python train.py --num_hidden_layers=10 --experts_per_token=4 --init_std_router=0.00745 --num_key_value_heads=16 --norm="layernorm" --tie_word_embeddings=false --lr_mult_o=0.997 --beta1=0.95
Below are experts of layer 5 (counted from 0) of a mixture-of-experts language model. Rows are named router (the router's row for the expert) and show model dimensions 0-255. Each number is 50 + 12 x the weight over its row's rms, rounded and kept within 0 to 99.
After each expert's rows: "comes before" lists some tokens at least twice as common just after its tokens as in all text; "gets" lists some tokens that make up at least twice as much of what it gets as of all text. This comes from a sample of Wikipedia text that the model never trained on. Tokens count by the router's weight.

# expert 27
router:45 46 83 42 41 47 56 53 58 42 57 54 42 74 40 49 54 40 55 39 63 50 48 54 72 39 49 39 67 31 65 56 74 52 57 35 49 55 52 36 54 24 48 27 53 51 66 46 54 42 52 59 57 51 52 45 38 45 47 46 62 56 46 49 50 47 39 43 53 44 39 27 54 49 59 54 56 50 44 57 34 50 34 57 50 69 19 50 55 43 51 64 51 61 37 46 53 47 45 42 24 49 56 58 43 41 40 48 75 19 43 55 43 55 46 27 42 53 61 42 47 56 76 51 74 53 55 55 47 58 54 53 54 58 61 51 49 30 57 42 52 47 64 50 42 56 46 33 54 50 57 80 49 54 64 65 52 73 18 30 55 37 66 47 47 34 89 46 64 48 49 45 47 52 38 48 30 55 52 56 44 44 34 38 49 57 43 58 46 46 27 72 61 44 95 43 41 34 44 71 72 48 45 58 50 77 52 47 71 52 64 44 60 61 35 61 54 49 55 46 32 63 63 19 50 47 54 49 57 53 46 26 60 48 25 58 63 60 46 64 51 72 45 66 37 38 53 54 48 45 45 34 50 64 48 71
comes before: ", ", "–", ".", "th", " | ", ":"
gets: "6", "7", "5", "3", "4", "g"

# expert 36
router:30 33 79 51 38 48 50 42 65 32 31 40 32 58 45 50 64 41 48 56 49 53 47 47 51 46 56 50 54 46 75 57 72 47 56 33 72 42 61 45 48 28 53 25 71 42 51 40 50 48 54 58 52 39 60 60 40 40 49 37 51 38 30 43 60 49 40 35 25 54 38 49 48 46 44 48 54 63 56 63 35 81 36 28 39 79 45 46 39 39 60 53 48 53 42 36 46 49 67 30 50 44 28 50 47 45 49 31 50 47 62 67 52 51 56 48 25 68 51 43 62 61 57 27 54 68 46 63 28 56 51 51 67 59 53 56 56 55 50 56 67 53 62 79 49 48 37 47 66 54 61 69 40 25 60 49 43 68 23 49 52 46 77 54 55 30 50 34 55 41 45 35 61 50 59 25 48 58 63 58 39 43 31 46 66 74 37 46 60 47 52 49 51 54 47 30 54 38 43 41 56 50 53 52 46 58 49 41 53 57 60 56 54 53 26 62 67 45 63 46 53 68 59 48 61 59 44 61 61 35 52 58 50 34 44 71 48 80 31 59 47 77 64 54 38 33 45 63 40 28 53 43 67 62 37 64
comes before: "-", "=", "- ", "The", "==", "| "
gets: "\n", "\n\n", "- C", "- Born:", "- Born: ", "- Born"

# expert 35
router:29 50 67 30 47 58 49 51 50 35 60 30 41 65 32 65 49 34 52 47 69 55 34 53 49 31 47 47 58 27 59 63 85 37 64 47 47 48 48 41 40 44 56 28 47 47 67 43 59 40 53 58 56 24 56 51 54 42 50 46 51 54 47 50 56 73 30 44 48 56 40 43 51 45 35 72 56 46 38 65 56 61 46 47 38 70 12 26 51 41 54 80 51 63 55 43 53 53 55 57 28 47 53 38 51 48 26 48 71 35 59 49 39 59 49 50 39 51 48 34 52 57 46 37 50 49 50 52 38 55 57 45 54 59 69 49 48 44 74 51 58 59 62 52 55 52 49 50 62 53 66 51 46 44 57 87 42 53 31 45 32 59 60 43 44 42 56 53 58 30 59 50 56 29 39 38 26 59 79 52 46 39 36 48 60 55 46 50 52 58 24 57 57 78 69 51 45 29 31 64 75 58 60 51 30 50 54 53 82 50 56 57 53 54 41 73 58 42 59 42 51 50 53 29 58 45 53 55 81 42 45 28 50 40 41 61 55 59 45 76 48 51 60 58 52 40 51 47 51 44 51 31 49 64 37 72
comes before: " | ", ".", ",", "; ", " |", "–"
gets: "0", "3", "1", "4", "2", "5"

# expert 31
router:40 34 61 58 32 54 67 60 62 50 60 32 63 54 33 57 51 49 63 48 50 49 45 51 46 44 47 43 59 47 42 52 80 43 48 55 74 21 29 20 54 54 56 45 64 19 47 43 51 19 49 57 49 54 58 59 45 44 58 30 74 65 37 47 48 51 51 55 30 29 35 45 46 68 47 52 58 54 41 64 57 45 23 54 56 69 51 48 48 30 53 54 58 53 31 38 56 54 62 60 46 44 39 46 50 52 40 43 73 47 67 68 46 61 49 48 25 70 54 38 71 42 45 25 61 58 65 59 47 43 59 56 67 56 48 85 49 44 53 44 50 43 50 54 51 44 54 30 55 52 57 52 53 40 48 56 35 67 29 39 27 40 74 54 43 53 48 28 64 50 48 45 72 49 37 37 48 51 69 59 37 26 45 56 53 50 32 53 70 44 42 53 67 66 61 30 48 46 35 51 52 39 70 57 52 57 41 47 54 42 49 73 46 41 33 65 62 56 55 54 50 58 36 44 57 49 42 70 70 20 43 44 68 30 50 35 55 51 49 57 23 48 46 53 44 39 60 42 52 45 44 57 54 73 39 70
comes before: "| ", "|", "-", "- ", "|  |", "  -"
gets: "\n", "\n\n", "| ", " Meanwhile", " °C (°F", " ISBN "

# expert 76
router:29 45 57 50 50 55 47 55 63 62 48 56 44 66 32 67 52 53 53 52 56 41 24 62 81 39 38 50 49 33 46 68 60 53 62 47 58 44 46 35 40 52 78 28 47 44 78 49 78 42 53 57 48 42 56 47 29 26 68 53 61 46 45 36 51 50 52 36 54 56 56 55 57 55 36 53 62 52 50 48 48 55 38 38 51 77 23 29 40 46 75 70 47 54 36 49 70 65 46 36 53 44 51 37 25 59 29 52 63 25 59 66 45 75 49 54 54 55 60 35 50 47 63 51 57 54 48 43 36 61 61 59 53 65 72 56 62 61 57 42 52 59 60 66 51 56 45 25 63 55 68 48 56 27 55 58 42 67 36 45 42 40 57 36 44 55 61 32 65 57 47 52 62 29 52 53 29 69 53 49 55 49 59 27 51 65 43 45 45 40 30 62 62 62 60 49 43 34 31 72 62 37 50 58 50 67 51 37 77 41 54 65 45 50 31 55 61 39 54 41 42 44 40 29 54 64 57 50 56 38 48 41 43 46 43 39 71 49 36 79 50 54 50 60 31 53 57 50 53 49 46 26 58 52 23 52
comes before: " | ", "″N ", " |", "% | ", "}", "′"
gets: "k", "q", "m", "9", "8", "4"

# expert 123
router:35 41 52 46 37 44 42 84 44 57 53 51 34 58 55 63 56 48 56 43 55 34 55 58 75 25 31 50 53 35 61 49 55 30 71 45 43 53 64 45 41 28 61 25 41 31 47 33 59 50 47 55 55 44 57 48 34 53 44 47 54 59 56 51 65 58 50 48 38 47 57 39 67 69 32 65 53 50 32 61 40 53 51 52 49 57 44 33 42 51 58 58 54 84 46 47 68 56 48 42 54 43 25 34 26 30 28 57 56 45 63 71 28 65 51 53 46 49 58 41 69 46 40 21 54 67 65 47 40 73 54 59 68 80 58 73 53 50 54 49 76 44 75 80 32 68 47 53 69 50 48 44 51 48 47 65 46 49 49 38 48 43 49 31 55 24 46 59 54 46 55 38 67 34 42 57 46 66 43 50 38 32 31 35 48 54 47 51 54 55 42 49 56 46 52 36 50 48 52 52 45 56 72 45 41 55 47 40 70 45 66 45 51 60 37 48 61 47 55 54 48 55 48 28 73 52 37 55 56 48 51 37 64 41 40 43 52 61 20 71 36 60 60 73 38 49 73 64 50 52 48 48 47 57 29 63
comes before: "\n\n", " The", "\n", " He", " In ", " In"
gets: ".", ").", "s.", "===", "==", "a."

# expert 2
router:36 54 51 46 35 47 59 58 46 34 36 53 35 69 44 58 55 47 67 51 54 40 39 73 44 48 39 53 68 29 69 72 73 45 46 42 56 39 52 44 49 34 62 40 58 43 51 45 56 34 43 69 49 31 62 67 50 40 50 51 57 48 43 50 54 54 51 45 38 46 44 57 49 73 33 61 68 68 18 75 44 55 52 46 39 69 40 46 51 50 50 70 55 70 58 38 66 48 49 53 32 32 46 51 39 32 28 48 68 39 54 51 21 59 54 48 42 45 47 44 59 57 45 34 46 47 52 41 28 49 57 56 49 48 54 54 54 54 49 47 69 59 73 65 51 45 49 35 76 56 58 63 42 46 62 55 49 55 47 55 42 70 53 50 38 34 50 38 49 28 50 43 49 09 47 38 44 55 67 47 49 43 41 48 83 66 32 68 62 39 37 66 59 50 47 53 44 37 30 58 56 78 45 48 43 63 50 21 62 46 46 53 62 61 39 57 77 19 59 50 50 62 46 42 53 55 47 56 78 37 41 49 58 47 51 46 64 64 30 83 38 46 53 55 45 48 64 52 39 28 54 46 60 54 58 68
comes before: "0", "1", "2", "3", "4", "6"
gets: " | ", ": ", ") | ", "; ", " |  | ", "% | "

# expert 96
router:38 47 67 47 56 50 65 59 65 34 42 38 46 53 40 75 56 41 62 45 77 50 36 57 62 47 36 44 55 31 59 51 61 47 64 47 52 53 49 38 53 45 61 26 59 41 87 46 56 47 40 59 47 44 44 53 54 38 56 55 60 41 43 34 52 63 31 37 35 41 43 43 57 52 51 47 69 59 64 53 18 56 29 44 40 49 50 44 42 44 65 35 34 47 26 52 56 68 61 43 55 54 49 50 48 35 27 58 43 36 51 61 44 46 42 50 53 56 57 43 70 50 69 33 49 65 55 62 52 49 59 59 68 60 79 65 70 42 54 52 70 61 69 68 42 64 39 51 41 64 49 52 49 41 42 62 37 61 21 50 22 66 42 28 50 50 59 46 56 52 40 37 54 56 45 40 31 62 63 47 48 35 49 38 65 64 41 49 58 37 33 52 62 42 62 44 50 47 17 47 65 49 52 51 53 68 58 35 58 39 61 58 68 61 38 62 41 43 48 62 49 84 51 37 52 56 35 59 55 37 46 40 54 34 50 46 60 52 45 83 56 50 59 70 39 34 71 70 36 48 36 33 58 65 34 70
comes before: "–", ")", ".", " |", "),", ", the"
gets: "015", "011", "018", "014", "010", "016"

# expert 104
router:49 43 65 41 43 44 58 51 50 40 26 36 39 64 56 57 40 54 90 62 67 36 58 54 51 29 58 46 65 44 47 57 53 35 62 55 48 59 60 48 30 44 56 34 57 37 49 36 56 42 51 76 47 42 56 57 47 44 57 48 60 28 29 56 54 65 43 42 45 33 55 32 59 54 38 61 51 47 39 60 32 71 27 52 49 57 49 56 23 44 62 62 43 51 37 37 50 59 60 41 58 36 40 38 43 40 40 56 75 38 46 64 47 56 53 47 22 60 41 42 60 60 76 51 47 54 63 61 52 61 51 59 62 72 53 55 57 39 62 79 91 54 53 61 46 53 38 39 73 40 42 58 52 29 52 50 27 49 39 52 60 59 55 55 49 28 59 54 70 35 30 44 56 50 49 46 41 47 65 57 59 47 36 44 52 45 51 61 44 44 42 51 75 46 47 38 48 57 36 77 71 48 75 55 46 45 43 34 71 37 38 60 49 54 49 50 57 62 52 53 40 78 50 35 60 70 35 48 56 36 50 27 58 39 50 42 52 58 43 52 39 83 56 46 47 41 49 49 33 51 31 29 62 67 45 60
comes before: "\n", "The", "==", "===", " ==", "\n\n"
gets: "\n\n", "\n", "==", " ==", "==See also==", " career=="

# expert 39
router:34 35 57 47 37 59 59 50 74 31 51 46 53 55 37 70 64 50 64 49 60 41 42 68 72 36 49 23 47 43 47 58 56 46 74 40 62 39 50 41 42 54 58 40 58 37 76 34 47 32 23 53 47 45 79 46 35 41 61 59 66 50 47 27 82 52 47 54 42 34 52 43 60 56 31 58 67 59 22 57 35 56 49 40 41 51 38 34 38 30 62 55 54 66 38 50 66 66 46 37 56 34 48 50 33 53 35 51 59 41 61 65 43 71 26 50 46 49 64 38 48 57 47 50 49 56 60 56 46 52 63 68 60 59 59 61 44 56 50 48 56 55 72 73 28 57 49 37 55 67 79 61 55 41 60 55 45 58 44 48 22 46 49 39 34 54 68 41 59 52 36 35 56 43 46 54 36 59 44 55 45 38 54 34 57 61 58 58 51 36 33 68 55 53 70 39 48 38 19 51 55 56 62 67 29 53 41 59 69 18 52 57 62 62 29 54 58 43 60 41 53 57 37 44 53 68 42 59 49 47 51 44 60 51 38 45 64 61 39 72 47 50 59 63 28 41 62 48 45 43 32 48 44 62 45 58
comes before: "\n", " =", " (", "000", " is a", "S."
gets: ",", " |", "a,", "i", "o,", "a"

# expert 97
router:49 39 74 41 50 60 52 56 37 59 45 43 38 77 34 52 59 32 50 47 75 48 37 43 66 39 37 28 60 25 63 62 69 45 52 55 62 54 55 29 43 40 48 21 42 47 79 48 56 31 57 57 50 49 51 58 29 48 73 52 60 54 40 39 63 58 36 51 49 45 50 50 65 52 48 69 63 46 49 61 35 72 20 34 48 72 30 30 49 29 48 77 39 52 48 43 66 63 44 46 26 46 44 55 32 52 26 52 64 25 56 58 51 58 37 48 43 49 59 47 44 40 62 41 60 58 60 63 49 61 68 55 56 78 76 58 67 49 55 52 58 46 67 62 35 66 44 35 46 49 58 49 31 48 48 76 43 62 22 38 45 42 57 39 52 50 64 50 58 51 59 50 60 39 51 53 30 61 73 46 51 40 47 40 49 51 42 54 47 50 21 54 52 67 59 52 49 42 29 78 52 57 54 50 42 56 55 47 67 38 71 46 56 54 31 62 60 44 53 46 25 65 47 40 62 49 50 44 53 52 40 43 48 46 39 56 56 60 41 72 50 61 60 51 53 44 57 61 47 48 51 26 49 67 29 61
comes before: " | ", ".", "′", ", ", " |", "°"
gets: "10", "20", "12", "5", "30", "11"

# expert 3
router:46 42 52 50 37 49 58 62 56 38 42 28 35 65 46 66 52 51 48 40 61 41 46 63 60 47 38 39 49 20 69 69 78 44 69 45 53 50 50 32 55 50 61 36 56 36 56 54 55 43 31 54 49 36 59 67 36 50 49 55 52 42 43 36 66 57 49 50 39 39 60 47 64 50 48 58 69 51 40 51 40 58 50 46 47 68 40 47 45 43 65 83 34 69 48 44 85 56 65 46 55 18 54 46 21 41 24 52 68 48 50 53 28 56 41 42 41 53 53 33 45 56 44 33 41 51 51 50 44 50 64 51 53 56 60 58 52 67 53 50 59 48 61 62 40 49 43 49 62 61 72 64 51 41 69 61 42 47 35 44 33 59 50 47 36 51 53 40 70 26 52 55 59 36 56 41 32 49 66 54 51 29 50 31 62 56 54 60 75 48 42 63 51 76 53 52 34 18 11 60 58 69 63 61 44 60 38 53 65 39 54 59 45 48 42 46 53 24 61 53 40 62 46 43 51 59 58 53 67 28 45 47 62 45 51 51 59 53 53 81 54 54 50 57 25 36 73 57 44 33 51 45 51 63 48 71
comes before: "0", "1", "2", "3", "4", "5"
gets: " | ", "; ", "0", "% | ", "1", ") | "

# expert 53
router:42 33 77 40 59 51 48 44 57 47 35 52 45 50 54 58 71 60 47 45 44 37 22 64 41 32 53 55 50 38 56 49 49 40 54 52 77 49 43 47 51 46 55 33 48 41 82 34 49 26 58 61 48 40 56 65 41 39 53 57 67 32 41 59 69 45 29 49 51 22 50 47 72 57 42 66 50 50 40 72 39 58 46 48 42 48 51 24 38 40 60 60 47 67 50 48 75 63 60 37 50 30 44 57 43 52 27 58 65 49 46 56 43 61 16 45 42 68 81 35 72 47 45 31 59 46 61 64 36 51 60 63 60 57 65 60 60 48 60 65 80 54 58 78 52 56 53 36 63 50 55 58 49 35 37 50 44 56 55 57 35 65 57 38 55 49 54 53 75 46 46 52 64 43 22 53 39 56 52 47 45 36 41 40 63 56 51 54 56 41 38 54 60 56 69 27 32 44 37 56 58 50 63 46 54 52 34 51 53 40 66 50 69 57 50 61 59 40 44 35 48 47 31 28 67 53 43 64 55 19 50 48 49 51 42 53 61 65 23 71 42 58 55 44 41 35 58 59 35 41 45 56 57 48 39 62
comes before: "\n", "\n\n", " of", " in", " | — |", " of the"
gets: ")", "\"", "]", "'", "}", "),"

# expert 71
router:45 44 49 37 43 69 46 49 65 49 32 27 50 72 50 53 54 46 59 30 52 50 40 63 56 54 32 55 58 33 67 64 86 42 69 55 44 48 41 50 50 32 78 54 49 43 59 37 54 35 30 46 46 33 47 69 34 46 57 37 62 40 32 59 39 71 40 43 41 50 56 50 59 70 44 49 70 40 35 47 42 48 41 51 43 68 46 48 47 48 60 52 37 76 29 44 70 65 61 40 44 36 47 45 41 49 41 48 51 52 48 65 37 48 46 53 44 72 62 47 53 54 54 29 50 64 42 55 34 53 59 44 75 63 73 50 57 28 53 55 51 66 85 48 44 68 59 44 60 42 46 50 40 33 53 54 43 59 49 32 53 59 56 44 42 49 45 49 52 33 33 30 53 62 48 41 34 57 49 63 56 40 47 44 54 53 54 63 73 32 41 58 64 70 71 38 52 33 27 65 62 49 86 64 43 74 31 31 56 52 56 65 58 38 39 67 51 35 47 32 45 53 69 40 61 51 64 46 54 14 42 47 61 45 32 51 64 50 52 52 54 54 58 55 42 51 68 39 44 35 42 45 55 69 45 58
comes before: "1", "2", "0", "3", "6", "4"
gets: "–", "-", "/", ", ", " to ", " and "

# expert 72
router:35 49 55 53 33 53 64 51 51 36 44 38 56 74 47 66 55 34 63 47 52 53 47 52 55 33 61 29 61 40 55 54 64 17 67 49 63 36 59 45 39 56 50 39 58 56 74 44 49 44 38 55 64 12 54 66 52 52 53 45 56 51 31 31 70 60 48 54 32 32 26 39 53 66 43 57 55 64 33 66 31 55 50 46 42 61 48 38 38 29 53 55 34 83 43 28 47 56 48 38 51 11 49 49 38 21 25 45 64 34 55 58 46 65 33 54 39 49 58 52 80 62 49 51 49 39 53 54 48 65 45 71 62 62 65 52 45 38 48 48 71 56 79 60 58 59 37 25 45 61 54 62 46 46 64 62 47 67 43 43 35 50 54 43 35 57 65 46 68 50 46 56 59 34 52 53 42 63 57 45 36 43 49 42 46 65 34 51 58 49 37 57 55 50 56 23 56 44 16 53 56 58 48 68 38 53 43 41 61 51 54 47 51 49 46 42 78 39 57 44 41 43 49 52 54 65 60 67 64 49 51 51 78 48 44 54 59 68 47 57 33 57 47 58 44 45 61 57 45 48 41 27 51 48 58 55
comes before: "\n", "\n\n", " MP", "andidate | Votes |", " ·", "et "
gets: " |", " |  |", ") |", " | ", " |  |  |", " | S"

# expert 17
router:47 36 47 52 48 46 45 66 56 56 32 30 26 56 61 59 57 54 58 38 76 39 54 67 66 39 27 37 63 45 51 56 72 36 52 53 42 39 63 55 42 30 61 42 45 50 52 36 54 29 55 46 51 44 63 62 43 53 67 43 43 61 42 61 74 51 40 32 50 36 49 45 54 68 27 75 72 53 34 51 28 60 49 39 63 74 52 27 49 50 59 63 58 73 48 57 66 68 65 57 22 47 31 50 57 31 34 57 53 43 56 71 32 54 47 20 36 69 47 25 63 41 46 32 45 66 57 45 31 73 64 42 58 58 60 66 51 52 66 43 69 60 71 51 39 61 53 42 50 48 51 71 46 44 47 56 33 46 45 42 59 43 62 47 55 51 48 55 46 43 52 49 61 40 48 61 39 53 47 61 39 37 37 28 47 60 52 58 45 44 36 54 49 64 50 28 36 14 54 66 54 51 54 69 43 57 48 46 58 41 77 42 46 63 43 47 63 50 62 32 55 46 57 33 48 69 53 60 75 26 39 26 58 35 44 41 47 44 48 62 53 45 61 63 44 54 64 62 51 36 47 52 45 55 39 56
comes before: "00", "0", "5", "6", "7", "4"
gets: ".", ":", ",", "′", "°", "'"

# expert 69
router:58 40 52 28 16 53 49 56 61 46 34 52 46 59 49 61 57 38 56 36 51 53 60 50 64 48 37 40 62 41 58 74 59 27 66 36 56 35 33 14 46 19 49 46 60 57 56 24 59 64 41 65 61 45 48 61 45 35 57 33 57 37 33 60 59 60 55 46 45 31 53 57 57 50 38 54 50 53 55 68 37 72 34 51 29 54 51 43 43 37 56 55 44 72 40 43 85 60 48 43 47 51 51 33 55 32 64 51 50 55 48 50 45 60 44 41 46 71 49 38 38 48 52 52 53 40 40 57 36 62 55 49 55 51 43 63 47 47 50 62 59 60 67 53 36 55 51 44 52 62 73 45 49 40 51 60 53 62 41 36 62 60 60 39 18 38 50 37 65 41 68 29 51 46 42 27 40 70 57 61 33 38 49 37 55 54 40 64 55 48 40 58 71 63 57 46 52 52 39 57 62 46 65 58 44 63 37 49 50 37 43 71 45 51 54 49 70 38 55 54 32 88 81 39 63 54 36 47 41 37 58 33 81 47 52 67 59 66 39 51 46 60 63 75 37 48 56 44 45 26 51 47 53 66 45 52
comes before: "1", "2", "c", "f", "S.", "fess"
gets: " (", " re", "==", " pro", " ex", " pre"

# expert 125
router:40 47 67 37 43 57 70 67 57 35 46 37 43 54 35 68 59 35 50 46 74 38 35 68 72 34 39 41 56 34 59 54 71 41 67 39 52 48 38 28 42 46 57 33 53 36 71 48 57 27 41 54 62 35 56 54 41 47 57 47 55 47 48 31 63 67 31 45 54 40 45 47 62 55 43 61 70 51 48 60 45 60 47 34 41 58 26 33 48 40 66 77 37 61 47 48 58 67 56 44 48 38 48 46 38 50 34 49 74 35 51 52 46 68 40 44 43 51 58 27 53 58 52 46 50 55 56 54 41 55 70 53 61 63 66 66 52 48 57 56 47 61 54 58 35 50 43 39 55 62 75 58 55 44 62 64 35 62 35 39 26 53 49 33 45 42 63 48 64 48 39 42 64 34 41 41 27 63 56 58 41 39 42 40 50 60 41 60 58 38 15 62 57 63 70 45 36 25 20 70 67 60 70 64 44 62 42 49 73 35 61 55 66 54 45 66 58 40 60 51 32 50 52 35 57 62 52 55 59 36 47 37 50 48 45 51 70 55 43 64 50 56 77 64 33 36 62 52 46 40 41 36 57 67 36 65
comes before: ".", " | ", "–", ",", " |", ":"
gets: "3", "2", "4", "6", "1", "9"

# expert 8
router:57 40 63 49 30 46 43 67 57 51 52 45 64 62 50 49 60 48 48 61 53 58 45 45 45 42 47 40 70 42 79 54 73 51 55 39 60 41 31 43 46 36 64 40 46 52 58 43 67 51 38 63 61 39 55 61 48 41 54 55 49 34 45 32 40 52 49 43 55 27 49 55 44 62 35 58 51 50 61 78 46 50 44 48 47 65 44 46 42 55 50 67 39 57 34 53 72 70 62 52 28 30 50 43 52 25 29 36 64 46 71 41 46 59 42 49 41 49 56 38 46 52 58 52 48 63 45 64 47 78 54 55 64 66 49 45 49 41 53 67 52 58 79 50 43 57 43 13 53 74 69 61 56 47 54 57 26 51 40 44 38 57 51 56 20 41 51 33 57 38 35 40 54 28 23 40 43 54 43 61 24 40 48 60 44 53 20 73 62 51 28 61 63 68 48 38 45 54 28 46 50 51 57 50 31 47 39 32 58 51 57 66 62 62 33 55 79 53 58 39 42 68 66 44 62 61 39 61 64 30 48 30 59 25 61 68 64 57 39 56 45 59 56 53 44 57 44 44 45 37 45 49 60 52 29 55
comes before: "1", "2", "3", "6", "5", "4"
gets: "| ", " (", "- ", " (born ", " (C", " (M"

# expert 63
router:45 44 53 36 32 52 68 59 63 45 44 40 41 59 34 61 63 49 48 41 58 46 47 80 59 34 41 28 57 47 52 68 68 36 58 43 64 40 49 45 60 46 49 41 69 40 73 46 52 28 44 48 50 30 62 63 47 37 59 39 65 39 43 16 74 65 52 47 49 40 50 52 59 71 42 79 66 50 30 64 30 54 46 35 53 51 57 35 29 27 55 52 32 79 48 31 62 55 40 36 53 20 50 45 30 44 29 45 55 43 50 56 47 70 40 38 41 48 57 47 59 59 50 42 46 50 58 49 46 54 63 63 56 57 54 57 47 53 59 52 51 61 73 56 38 59 42 32 51 55 75 56 69 38 51 44 36 73 37 35 29 49 64 45 53 47 66 35 50 41 46 49 66 24 45 56 39 75 52 50 28 31 48 40 62 63 43 55 64 35 32 47 53 54 62 40 46 27 21 65 58 61 59 74 46 51 45 52 53 31 65 52 73 51 41 56 52 22 56 44 42 54 52 54 63 70 59 57 61 49 50 44 62 46 57 45 60 64 51 64 43 53 61 57 35 47 68 53 47 43 48 52 61 63 46 51
comes before: "\n", " | — | —", " JP", " *", " | ?", " x"
gets: " |", " |  |", ") |", " –", ";", " | "

# expert 66
router:33 39 71 49 47 74 42 61 59 48 52 20 48 86 39 68 46 44 59 39 67 36 27 50 55 29 57 44 47 31 62 49 83 46 55 47 51 34 51 39 61 53 47 19 54 54 67 44 53 37 51 53 48 47 46 54 47 34 54 47 58 51 54 50 54 53 58 48 51 45 35 52 58 60 51 68 53 54 45 53 49 56 37 21 50 62 50 45 42 25 52 62 39 67 46 31 65 55 63 43 37 38 48 32 50 48 24 50 64 54 74 58 46 74 42 38 39 44 51 43 57 48 53 41 51 46 59 47 40 65 79 71 40 82 96 43 49 44 67 56 47 48 61 61 40 43 43 45 53 45 78 52 56 57 49 61 42 51 26 60 40 69 58 39 47 49 55 43 47 46 34 61 48 36 38 52 31 65 66 57 49 47 38 50 45 56 47 54 50 43 31 53 46 57 65 40 54 31 28 56 48 47 54 50 46 55 43 35 72 53 55 56 54 54 53 75 69 49 50 42 48 48 57 40 63 77 29 55 68 34 52 40 56 47 44 55 64 53 47 69 49 62 56 65 51 20 59 51 49 47 42 30 44 60 58 53
comes before: " | ", " |", "–", ".", "; ", "\n"
gets: "0", " | ", "6", "3", "25", "4"

# expert 118
router:48 47 53 33 23 48 57 52 53 31 30 42 50 66 47 51 50 48 62 39 61 39 46 73 61 49 43 55 83 30 59 76 64 45 57 40 65 49 40 57 50 27 80 53 38 35 60 40 59 40 50 55 52 51 55 73 41 49 55 47 69 63 61 44 48 55 43 39 42 15 54 54 55 68 41 53 54 54 46 66 42 69 45 43 52 58 41 39 45 37 72 70 35 59 51 55 84 51 65 51 46 32 39 49 26 32 34 56 51 41 55 55 25 62 35 43 52 49 65 35 50 49 57 44 71 51 54 76 35 55 75 45 72 65 52 57 66 53 49 57 71 42 65 43 53 50 44 47 61 54 50 65 50 41 56 50 39 55 51 55 49 43 45 47 36 46 66 43 40 30 49 45 55 28 52 42 35 65 46 60 53 45 42 35 40 47 41 66 59 42 49 49 53 49 59 24 37 26 43 52 52 59 54 64 35 52 55 35 54 39 47 49 78 51 54 54 60 38 48 53 31 65 54 43 54 42 28 45 71 31 33 62 58 45 37 62 65 56 44 85 37 50 62 51 46 33 63 72 41 40 47 50 48 46 43 68
comes before: "1", "2", "3", "4", "6", "5"
gets: " ", ", ", " in ", " on ", " July ", " May "

# expert 34
router:27 45 86 57 46 48 57 46 58 49 29 42 45 48 52 46 65 34 45 52 50 39 46 61 60 37 51 55 54 25 79 48 60 32 76 28 57 36 73 30 45 52 55 36 59 41 59 48 64 54 36 54 58 49 57 64 43 54 47 49 65 48 50 29 64 60 49 46 22 55 45 38 69 67 46 55 54 74 40 69 35 56 46 46 49 42 53 45 33 35 52 45 41 50 44 39 60 53 63 25 31 50 23 21 45 50 40 35 44 50 60 71 54 48 54 49 45 71 48 47 61 50 57 21 69 76 37 48 37 58 49 69 54 55 79 65 49 51 64 50 58 50 50 83 45 59 30 55 70 48 74 61 36 39 60 64 47 58 41 43 55 44 64 51 51 32 64 25 51 47 36 28 71 50 49 31 49 55 59 53 41 38 25 46 65 47 15 50 53 53 43 55 58 49 52 37 47 51 50 49 52 54 48 58 43 49 44 32 52 52 62 52 62 52 50 56 48 27 54 42 43 49 59 46 68 55 33 53 56 41 53 50 59 37 52 69 49 72 49 61 46 69 51 58 41 37 51 59 40 39 46 43 52 67 41 63
comes before: "\n\n", " The", " He", "The", " In ", " In"
gets: ".", "\n\n", "s.", "\".", ", but", ", and"